Weights of a small mixture-of-experts language model, trained from scratch on English Wikipedia: vocabulary 38837.
Below are experts of layer 11 (counted from 0) of a mixture-of-experts language model. Rows are named router (the router's row for the expert) and show model dimensions 128-255. Each number is 128 + 32 x the weight over its row's rms, rounded and kept within 0 to 255. Numbers have three digits each.
After each expert's rows: a language model's description of what the expert responds to. This comes from a sample of Wikipedia text that the model never trained on.

# expert 10
router:127198145142176121155158162177147111124094118123154151135147098125101183131114119137133132076168134110162138171169112141113119093127141113099102142139106102084141100153169157101123112132084137148078114097159142169187109081137172122106119095109189129105080122091114126114129108102205134127108079176123117084111069169114117081130158088133108157074150096105097110101081088115115116125164
Description: Opening syllables of foreign surnames, place names and rare words, especially after de or van, e.g. Her, Lev, Cob, Ros.

# expert 7
router:127119126098150174141129188131085182103127171156077184169124169166122112145161072146136182111103109121132122119080156155148171106172174113108150103127175166131118149129131159127162117099121157108124153113091139154095179133199135147123144111152122150179134142140093127071148126166115108113081140089126079160155104154108217131109160108133084104118095135134144166090102155112080173090125
Description: Pipes between numeric table cells, opening parentheses after names or titles, month names, and verbs like died, served, went.

# expert 22
router:139072115136142122087128161091152106103092141110164115160134110107128070074090120142170077075156162093121137174143107141136139115102098161156130188129056188093171164115086090088132105166140109144130093121138133103152106135147159102089110166174121154195184183128074112138135129100145132097159119135138133118132116114074123080185168174117157103170159107092148105137092127160097123118087
Description: Nationality and direction words opening institution names, such as American, British, New, South, National, plus the period in St.

# expert 4
router:152185096114140169128075154149121138145136148137143101074151113162092165132143131070095121163145163112182155105149139135125182106159112134109133106148102118103143120107148115146122097135121156137087140115157134154199139096137165137167125118081136138106090099158116137143091153119147150153144149174106112073122161178100091085095107106152155164123112103153148171137092100134082140091166
Description: Word-initial or mid-word pieces of longer technical or uncommon words, such as vibr in vibration, amorph, conven, Neg.

# expert 0
router:129117143156153187153167116122149090113144085107141094113093158109077158090116207149138107187090174077090130155134177093192138175196133079112124191091140066109153103102111196200088138183118090109097134088129086112091129114052108096115147098096140177115154106180103152092116115110179101124118087154151151142109161130149146106167139129190111040084171122121119100165134113091120086174139
Description: Line breaks and pipe separators that open new rows, list items or infobox fields, e.g. Born, Coordinates, Country, Died, Height.

# expert 11
router:161170164072171173114159138099127105094125155176139141111140159160168140080119098116153158114176127136105157151146185177136116142089196076092128095094147162113143163148078153173105144103126162106134108132106094168092138102086122179135124127160164137136105184131113119100100159123081113140187126128140087161097123041103147176083152085070093074059105134106173170179128147137140099138181
Description: Sentence-final periods, closing quotes, line breaks, section headings, table rule rows and list dashes after infobox lines.

# expert 21
router:143137122114169104147118101153138131117111117163088174139150163082178149102067093170124124130084122048142133105153132113173089138087158112051060098144089149100215118130070081191163112080118120080188143115134104095107129166129115124149147171219112156091133178140094117171100120149214132119120195143151097111141123091107161128164085163134118133085064139081106114063159176114111090204080
Description: Commas, and, with, including, by joining items in lists or phrases, such as fever, headache, and; including Redmi.

# expert 9
router:074100121111097088151102122125172146099153146122128098161116158107164145164121091162141093117167140112136118143153106128133075119148148158136151111153167202159104175115163100154158143161142139091166085128137112192081126174103107088130109140172137145149127153119124111101138131128125113164113088091160084118130123105150112195094136169118183078173132160071129122138145160114041117112119
Description: Prepositions before places and institutions, such as in, of, at, near, de, von, after University or Mayor, plus list dashes.

# expert 8
router:111189114130151153126123123115101138110163137097102062163119168133126131133099101227125110174129127135180085110183117189152120135148159159105137101138090162141178134137118127176184131164072146099127103114161120103136103149132140186109115123168093142041117177104159136081116121109141129129071141177117074092129133109134136135142188091105177095092099110125130107089188168074100069137128
Description: Sentence subjects, mainly he, she, they, and following auxiliaries like has, had, would, could, have, in narrative prose.

# expert 3
router:103141141180192100139138144111142085115076181087162145091125090145160071112099144110149139171104161145120116108161157166138130072139150130156181158149159064147161116155144103104154150098159133124148139153133163146137148141071143178077142153203093073118154137081125098143125162133071089047122182182115139147167137121139076082154155114102082094115169148162134140171079148145149104190163
Description: Determiners, ordinals and hyphens before counted units in sports text, such as the same, first round, next season, two-year.

# expert 6
router:115134140098086163125134153146080067094168147148161049169134116122152124120132091156111141123104116165174086165133091086154098134122144154141139079155111125115101142158160096118119129108094120106095117088093123151089094102162200121111139155156136161115119133145147084142109156178132153130166155185148130135106104158150099093173180090107165142111188158170161086088163141107099114136124
Description: Prepositions and time words in biographies (to, in, after, during) and verbs like moved, went; also month names opening table dates.

# expert 14
router:149086142109142137093121136132128139094075172157130116099117176083144079117070155028114102155161103121108121080153156086160131118155162172113145142183079155145186168137136115129175130181156143157145107181113152094065162160138173133073144170157093164206156186066099071135154144136140114132158138113104111145110129094119099090172126144160145129149120111150168126108089137166120105104060
Description: Mostly the word the and other articles after of or in, plus dots inside web addresses such as wordpress.com and ISBN.

# expert 23
router:114172159123135091107175155107125157146109103138106113098142169125099183121126147083085081125158105123152079110140097094084138138130103139183171102144100134129105171088126104174162139110166090120175116108112164123158117153127144137111133105117163094131132145077086122061181086144112124132102180170168096175100089179179175144134127066131085141104140143064153109111128163071061143134125
Description: Line breaks, digits and units in infoboxes, coordinates and parenthesized stats, such as 42°N, kg, ft, Genus, Born.

# expert 12
router:167119126085112152155117166128146160082112165131158130090124096148109096099127148125127097145124119114170097120174105168128155145106138168099138103114097088173172136121101105151104121165152102090160100120107112160132094175086110109138151134174070050106147123071081093110084126072147132088189169169069069152141157164133143212120098168106083149154179094072144141177063185160181112143076
Description: Articles and possessives (a, his, her) and list dashes before aircraft, ship, car or camera model names, e.g. Chevrolet, DC.

# expert 1
router:133090141086139173119103136121119130091144173151121136173085146171099116135181176179120123084169139115103110143122128145149133122149168147099140101125142151171136139130080109164148154088183099089129107144146103142109052085134119159114101141179087154080113164091169120107103158110080123145127147173119061137078117081121149167109144093091117149056109136139169143124132154116114107125190
Description: Past-tense event verbs and clause boundaries in biographies, such as announced, married, graduated, plus sentence-ending periods and commas before dates.

# expert 20
router:109155089080139109146096177160148099168090143101142160117096161164149123166130094143117129061142137087121153122172091104161131142090098166122166103164079092107153161127144117126105135105164119102160076111103161139192112084132118124135104136096138084169182149137107071161164095171070160082081169105086148118106137099104080150158143103136169079174125131092189162195090120049117185061098
Description: Digits, decimals and parentheses inside coordinates, climate tables, CAS or ISBN numbers, and infobox labels like Succeeded, Location.

# expert 13
router:105107138155157119137108140144141124134113130136180132129155129112153135106106077201154141160121144089128109095144141185105118083142158123121138094177109084189151156152045103157099103079131131133164081114125109104255100129062097148105108096163048129143133169078125102126093073106098143055136194105103082115130153101108137159179132112119087120096157155113125093150115115174159106078137
Description: Numbers and amount words in statistical or expository text, such as 000, million, average, income, water, energy.

# expert 16
router:112133147123171140116150107159104131103157101174180150080103089100109169120141084189163120110115178078129102107152176148094054127087120110109127100066152113151108135135155109061091197095162151104102080093205079142117135148080083119075076174164157090189092114106138124112113116080143140202101105064170086146148073162080088088175133140175117146111199161119150103097121125084099130117172
Description: Pipes, parentheses, dashes and periods between numbers in score tables, areas and results, e.g. 17 acres (6.9 ha), 1–1.

# expert 15
router:141090169092164204138147090127101179125154170096150181145129146158089143102070131129152116140084197146133128178110118180166155137095100173152140146146116148161178133087086096158172129147156158105154060098152106162187168161147102076182129123157110094097153142089139123122092113118108107087097136171145113141108133116106133109157160079150132092128130142075143146091114132131103079078107
Description: Head nouns closing names of leagues, schools and organizations, such as Cup, League, Division, University, Award, Army.

# expert 18
router:090170132155180146145120169096120151125120107150100092144098187090126135107181093226135119134122147095092157143123100171139112128056116169163119127113067149134153082171166144091099109154105103121132054111089130144061121131133144125139123081124093168142086120099125097096129068080072155113162120146169113076158150151102112099164112102163160100153137168077168067122092158093098141181111
Description: Tokens opening film, song or role names and common first names in filmography or track-list tables, e.g. Love, Frank, Chris.

# expert 2
router:083140112143111067142095148181129099122089186133160129131159199110138191137119104170139160107174145171146142116156135103149133118135100160135135126149122099138193145110098114158137115099114123084089146088129140182209060106115160165144077155149098141037170170118110111099133188059179138139122140142124088132150083179143149127151126128166102157125110163120084127147140130135106177129054
Description: Forms of be after a subject (was, is, were, been), plus located, remained, competed, and year prefixes in year lists.

# expert 5
router:162163132098127134129162158172094101145058105133132152072123110132122162159130141110125110108146144152164111120107164119130081121086147124146116121168100108114159157059150131054161116119096098092179126143168159126179056170092161161084104169064153079095155115150147137092097088101206100156115140126146158085121092179103111086103116129123114118085108108079124103150119124083169136150117
Description: Name pieces in South Asian, Thai and other foreign names, mostly inside election or award tables, such as Kh, At, Pra.

# expert 19
router:167126091190186142125165127114116096154068155137147138095126164105124105156165151115163132118161125127133127099158191138126114151172140097159113165156100137151099161129102156099160164102134133085110142153091119159176085090085103101118143158074116155066106152093114167073132152102159123133157095141153171118142114141098117139123123101163111138106131115069065095121146164111134153115181
Description: Single capital letters as name initials or word starts, such as S in Thomas S. Butler, plus Jr, Mr, Inc, year prefixes.

# expert 17
router:093208144083105098152160141107085168123096094129134090155132092130138172102154148093148192099092186118147146093114166099136102120108165149119099124157115093154169160121176148067157113137150185151131117141148158153254102115162105105109144106083098137113103120103138100152112146128186096166161107166138084111150104177131061091169101093139082149073110123096099104157137108074173107134166
Description: Final pieces of words and numbers just before a comma, period or apostrophe, such as -es, -ers, minute marks in football scorers.